Experts of a small language model: vocabulary 16384, 9813 steps.
Below are experts of layer 2 (counted from 0) of a mixture-of-experts language model. Rows are named router (the router's row for the expert), up (a neuron's input weights, with its number) and show model dimensions 0-255. Each number is 50 + 15 x the weight over its row's rms, rounded and kept within 0 to 99.
After each expert's rows: a language model's description of what the expert responds to. This comes from a sample of Wikipedia text that the model never trained on.

# expert 62
router:66 31 35 55 43 47 59 36 51 44 78 76 36 26 36 55 52 48 74 35 71 61 45 59 54 70 58 46 68 47 25 53 31 51 50 69 64 38 58 45 68 74 72 65 51 57 54 30 56 37 61 34 45 41 17 59 46 56 53 40 40 62 85 37 63 45 52 59 36 19 80 51 30 32 56 35 77 54 27 35 21 85 38 55 45 50 43 76 51 13 52 49 57 56 30 32 41 53 57 22 79 40 47 68 54 54 60 56 28 28 65 42 55 71 44 38 54 59 72 46 36 39 41 55 40 54 42 99 33 45 45 76 34 48 60 37 56 23 28 53 69 60 42 49 48 59 50 33 33 41 45 44 47 72 59 72 58 43 55 61 53 66 81 46 42 45 45 46 49 36 74 65 43 64 63 58 26 73 30 50 29 75 43 45 40 55 63 66 46 63 49 40 47 50 78 63 48 49 53 24 27 54 76 34 48 36 15 54 48 40 44 42 52 34 58 55 60 60 48 76 21 73 34 34 41 63 52 30 69 43 36 47 58 49 53 62 32 52 85 56 37 49 48 41 27 50 67 43 45 68 48 44 32 42 70 53
up0:67 61 74 51 64 47 54 41 30 46 54 58 53 47 70 51 32 52 49 72 41 72 47 59 50 50 82 55 53 71 73 67 73 50 61 62 37 63 49 35 37 56 44 64 14 28 20 72 32 59 25 54 48 41 67 61 57 09 41 57 59 67 44 53 61 15 65 72 43 34 39 75 62 47 28 48 24 71 50 47 41 55 39 41 48 91 47 54 70 23 32 52 32 40 46 66 75 75 56 80 34 31 52 40 51 43 30 49 71 47 51 57 57 16 49 60 56 58 68 63 28 73 45 37 41 62 52 49 43 49 54 42 60 42 42 36 41 40 38 65 42 69 55 76 39 62 55 61 66 45 62 34 46 50 60 60 50 63 58 33 33 59 33 40 50 31 40 56 77 47 21 42 70 35 82 28 55 58 37 37 60 38 37 44 56 18 86 55 70 62 48 78 27 39 65 42 35 55 18 80 42 77 54 53 49 48 28 40 64 64 53 21 47 51 52 65 57 54 35 32 48 62 48 45 42 27 39 39 40 50 77 57 49 61 37 41 54 34 67 32 39 38 49 20 62 45 43 59 77 53 22 49 38 38 65 43
What it handles: Past participles after be. Past participles and past-tense verbs following "was", "were", "been", like "played", "held", "served", "used", "directed", "Produced".

# expert 40
router:69 10 36 36 46 30 25 35 69 34 62 84 66 74 48 88 44 18 66 33 59 54 40 33 39 59 53 70 65 65 52 30 44 50 59 39 44 12 63 25 36 48 51 33 74 63 48 42 59 55 67 33 32 57 36 60 53 42 52 50 63 30 54 34 81 30 56 37 32 78 46 40 60 59 56 34 44 42 42 66 73 64 57 57 23 32 37 74 39 43 36 54 39 56 45 56 65 72 19 60 46 24 33 57 57 80 58 50 61 48 40 52 54 60 43 31 41 77 57 79 48 39 61 70 37 62 48 55 56 48 52 66 39 21 31 28 60 44 48 69 64 69 22 59 47 60 82 52 34 43 28 44 63 46 30 41 58 37 58 49 69 49 76 78 48 69 44 56 52 61 73 72 59 46 36 57 19 70 63 38 60 66 41 60 41 58 37 67 40 63 30 37 55 34 67 62 43 41 74 28 44 56 52 46 60 43 20 60 59 44 57 60 53 47 32 54 46 67 48 47 47 46 45 33 67 23 57 52 50 53 49 32 31 32 45 49 20 45 78 74 18 57 61 55 33 37 57 32 50 66 43 58 50 37 66 50
up0:69 50 66 36 67 53 68 48 48 39 42 20 64 40 66 83 45 49 58 42 39 59 20 53 32 59 76 56 68 39 56 48 60 61 51 57 38 61 30 33 57 53 61 52 28 42 48 52 44 47 69 56 66 27 33 63 69 57 51 27 27 64 30 52 65 48 56 39 39 33 71 70 80 65 43 49 55 62 59 67 35 46 28 44 39 37 43 48 35 57 52 68 62 58 46 60 43 39 30 48 45 45 53 37 49 29 46 39 53 61 90 36 77 19 43 53 68 41 31 37 46 43 57 85 64 15 57 68 64 41 41 52 56 31 53 27 49 49 27 38 55 28 59 77 50 61 23 76 60 57 46 21 43 44 51 65 55 79 73 32 44 51 54 42 54 46 55 73 66 48 54 46 56 57 53 41 64 48 82 68 46 23 47 16 37 50 51 43 45 45 39 77 43 22 77 39 61 31 53 41 50 48 19 47 64 53 68 31 48 35 72 61 58 63 58 69 35 30 64 49 73 57 28 61 10 59 46 55 34 41 62 27 61 69 40 59 48 67 44 20 45 51 71 61 61 30 58 28 77 86 35 42 61 57 48 38
What it handles: Prepositions after verbs. Prepositions like with, for, at, against right after a verb in biographies and plots, as in remained with Miami, winning for.

# expert 18
router:42 46 38 38 93 29 48 53 29 54 47 50 47 28 56 35 53 54 71 26 56 37 65 49 98 30 38 69 39 72 41 45 42 31 42 55 52 53 55 37 60 43 69 43 75 25 51 56 70 43 51 39 41 83 60 42 33 70 70 74 19 44 44 31 77 33 44 61 62 37 78 54 49 63 60 48 71 60 30 50 31 57 40 57 47 44 47 56 34 29 58 73 37 47 72 54 30 44 59 44 40 50 21 60 40 57 57 58 70 43 63 56 74 41 45 30 46 26 76 55 34 64 44 76 23 55 22 63 37 50 50 35 37 61 42 43 63 69 31 36 40 65 43 43 41 48 35 47 57 49 60 48 45 45 44 60 74 64 31 61 49 63 75 68 80 63 54 52 55 32 33 68 29 40 28 46 73 55 47 48 51 57 57 86 39 51 47 61 64 56 29 56 58 36 61 48 53 63 40 19 74 41 50 50 44 70 36 51 17 63 38 58 64 33 76 19 62 51 62 34 29 44 82 84 65 69 36 67 30 69 38 23 45 50 64 38 58 41 64 60 59 67 72 55 47 39 62 55 32 60 65 40 47 36 51 68
up0:55 29 47 58 25 47 44 48 39 49 66 45 57 44 50 35 51 40 55 34 51 57 55 51 51 42 33 56 49 00 60 55 35 42 45 73 43 50 17 54 50 68 51 85 63 21 64 71 54 19 49 49 46 36 36 35 48 24 73 49 41 57 63 39 47 81 43 57 51 49 47 58 61 27 68 76 69 33 22 70 46 52 73 76 40 54 34 72 53 51 37 63 45 45 48 46 62 26 36 49 62 72 51 41 72 80 55 44 51 64 48 56 53 58 49 66 51 49 31 37 99 52 54 61 65 51 49 61 63 38 44 46 45 30 43 39 73 73 44 65 33 63 37 40 62 37 57 45 11 39 48 55 74 40 79 60 49 40 33 41 58 73 29 88 55 31 70 34 60 44 43 54 66 63 52 39 40 47 60 34 25 59 58 50 41 21 56 24 43 64 43 62 39 55 34 61 52 45 60 47 58 52 37 44 69 51 71 52 34 49 61 47 51 64 60 43 62 35 54 18 67 70 55 49 41 00 63 43 44 50 41 33 22 42 80 43 60 57 47 19 68 19 83 51 46 50 56 45 48 50 57 42 47 45 34 32
What it handles: Digits two and three. The digits 2 and 3 inside numbers, coordinates, codes and table statistics, such as W.2, 24,936, 73°54′.

# expert 48
router:28 32 61 67 51 51 30 58 38 63 49 24 28 37 42 57 60 65 58 38 57 28 64 31 55 43 41 74 30 38 37 32 40 43 43 41 51 39 30 66 70 55 57 60 37 15 59 54 52 47 56 44 62 55 31 70 66 50 32 41 62 75 44 82 28 18 32 50 47 82 04 53 61 57 27 44 64 60 65 57 26 62 69 56 49 60 55 53 61 64 50 33 82 59 47 50 62 55 58 57 54 32 53 43 37 56 56 43 41 59 43 43 25 46 52 56 34 29 37 28 58 54 77 62 73 14 53 25 61 45 54 32 04 32 56 50 70 47 46 78 72 68 46 62 46 54 47 45 66 62 49 58 59 27 26 57 41 69 24 36 41 45 37 73 46 75 73 33 45 77 29 48 23 65 72 48 52 74 58 50 30 21 43 49 36 37 32 47 32 52 35 45 58 48 47 48 49 83 22 39 46 46 37 42 29 47 52 33 37 34 49 44 66 56 47 52 28 55 49 64 56 36 45 61 45 46 52 70 65 38 69 73 61 18 58 65 30 58 41 32 52 29 69 47 71 75 57 50 47 24 54 51 59 49 44 39
up0:58 33 42 14 56 71 38 02 50 47 55 54 41 48 40 61 67 49 47 42 54 68 52 53 36 54 44 44 75 55 57 17 20 51 34 65 55 38 51 53 81 63 89 54 38 44 35 53 61 49 49 63 73 37 69 55 49 67 37 74 21 37 49 37 45 67 51 33 56 43 62 50 48 51 46 38 47 42 54 37 39 54 40 45 53 38 31 06 35 38 79 72 51 31 71 63 62 38 56 61 50 50 37 41 25 68 08 59 55 50 44 56 67 55 50 48 67 60 55 43 62 25 21 58 47 67 44 78 67 57 43 30 54 33 43 58 41 47 66 57 44 41 30 56 45 40 55 25 40 34 29 42 21 59 40 58 18 34 49 36 58 79 47 67 44 49 47 71 58 62 74 61 59 62 22 41 75 59 66 64 64 71 26 25 45 41 43 11 67 65 46 55 49 58 54 48 45 59 59 67 63 44 32 79 48 63 74 66 25 59 64 47 42 64 37 53 63 37 54 55 28 21 42 62 74 48 43 34 58 61 48 50 21 52 63 48 47 50 50 75 33 46 37 60 42 53 73 28 55 50 47 73 53 37 15 53
What it handles: Romance and Slavic names. Opening syllables and articles of Spanish, Portuguese, French, Italian and Slavic place and personal names, such as San, La, de, L-iqu-iñe.

# expert 53
router:47 42 34 61 29 60 47 77 55 37 77 18 37 38 66 34 65 68 56 63 25 30 46 51 40 64 67 62 49 60 33 52 54 61 54 42 71 63 39 36 42 33 31 71 59 40 39 44 40 48 29 42 34 48 48 67 34 47 48 33 47 60 53 85 50 27 38 59 65 76 00 68 60 85 40 51 61 68 34 18 28 51 38 51 53 49 66 34 64 70 34 56 50 68 30 78 63 62 48 56 62 47 51 32 34 87 55 23 55 54 38 62 69 38 56 62 59 56 42 41 76 60 46 65 61 60 56 46 30 49 33 46 52 51 56 29 63 27 58 68 63 62 57 54 72 58 66 58 41 72 29 43 42 26 35 56 41 60 20 51 49 70 54 33 48 76 30 48 63 76 38 43 60 54 34 33 71 49 70 50 76 36 57 38 47 43 39 68 24 35 44 55 37 37 73 27 68 34 49 51 54 21 57 50 35 27 74 57 82 26 40 57 40 27 57 49 23 75 59 57 65 33 48 41 62 53 61 38 50 24 44 28 80 50 43 68 49 63 30 42 70 51 50 53 41 36 39 37 55 52 68 41 38 58 53 45
up0:16 53 69 63 49 57 47 53 67 40 54 59 60 42 21 72 31 27 28 59 62 47 39 42 49 62 71 35 42 39 86 59 58 20 58 49 53 68 56 44 60 19 27 67 65 50 35 42 53 71 46 82 62 45 25 45 48 38 57 70 41 66 31 56 78 47 27 08 35 69 62 77 41 35 32 45 27 57 60 51 74 42 29 62 38 73 29 66 71 36 49 52 51 38 37 34 56 59 49 40 55 49 43 35 57 58 57 52 47 25 45 52 56 53 45 59 51 37 37 57 29 53 52 39 43 43 51 60 35 50 53 63 46 60 65 53 60 41 57 44 33 99 43 38 57 47 66 53 58 57 52 76 41 72 53 37 47 30 99 47 37 49 56 63 65 73 62 61 42 29 65 70 38 36 77 30 39 44 38 39 35 52 48 42 32 50 65 38 43 50 29 52 61 68 70 45 72 40 57 31 21 54 58 56 67 42 41 59 67 48 46 63 45 45 15 50 52 45 61 40 32 37 33 03 71 41 58 65 57 40 19 33 48 61 52 55 54 58 54 63 37 72 45 51 17 77 42 48 24 57 45 62 49 44 46 63
What it handles: Name starts in sports lists. Initial pieces of names in sports rosters and tables, such as Mc, McG, San, Al, Gill, Sab, plus minor-planet terms MPC and Spacewatch.

# expert 61
router:56 60 62 53 59 39 42 49 70 38 51 56 45 55 71 42 23 59 60 56 48 30 50 52 51 52 83 31 33 58 59 56 60 48 73 42 51 51 59 36 50 17 74 27 60 40 37 28 63 51 50 29 40 57 63 47 44 66 40 28 48 51 73 43 70 57 81 50 66 64 65 64 48 64 42 49 44 72 58 24 50 26 62 24 42 53 38 53 51 49 48 47 34 40 57 42 16 49 28 56 35 54 53 44 54 12 75 68 46 52 78 48 63 54 59 77 39 44 61 24 47 46 42 24 39 45 59 56 39 48 72 29 33 82 42 61 77 32 65 20 49 28 58 57 61 58 60 50 61 59 76 63 35 39 61 46 56 95 47 54 58 47 40 52 58 63 66 34 56 35 73 32 55 56 38 31 32 59 57 52 46 70 42 67 64 59 58 20 38 38 62 51 70 20 48 37 29 49 44 29 28 52 38 28 42 60 39 82 61 44 63 60 23 67 59 56 43 44 39 49 41 75 77 25 41 87 29 69 40 62 48 37 44 21 51 65 12 70 55 67 33 56 36 50 51 26 48 63 40 30 31 64 30 61 50 52
up0:37 34 28 34 57 25 54 23 73 43 22 39 46 42 62 54 62 74 71 49 30 90 12 54 67 50 39 39 63 70 57 67 40 60 40 63 37 59 77 67 72 59 36 31 35 25 58 39 61 63 83 30 36 31 59 52 55 76 54 30 56 18 38 51 48 66 43 77 42 20 67 37 43 53 59 59 48 74 41 36 39 56 28 56 56 28 45 42 45 41 66 15 58 50 62 42 44 57 37 48 75 50 45 44 75 42 45 53 33 43 54 24 60 55 69 64 70 68 44 46 42 45 40 55 32 57 48 35 43 51 57 61 25 35 57 52 52 13 51 40 60 55 59 71 49 19 62 45 35 44 74 63 48 61 60 67 36 27 60 53 43 49 30 65 52 60 44 48 35 39 33 55 82 42 37 47 51 26 67 59 39 66 47 28 41 44 57 73 38 40 31 72 45 30 57 28 51 20 77 60 74 45 41 75 43 48 42 54 33 64 46 60 53 81 46 51 53 54 56 40 66 53 34 46 48 62 48 61 39 45 76 50 54 45 39 63 47 42 40 53 49 35 99 39 47 48 56 79 80 32 48 38 51 57 58 71
What it handles: Quantifying adjectives. Adjectives and quantifiers before nouns, such as other, several, various, many, new, later, two, three, and the digit 2.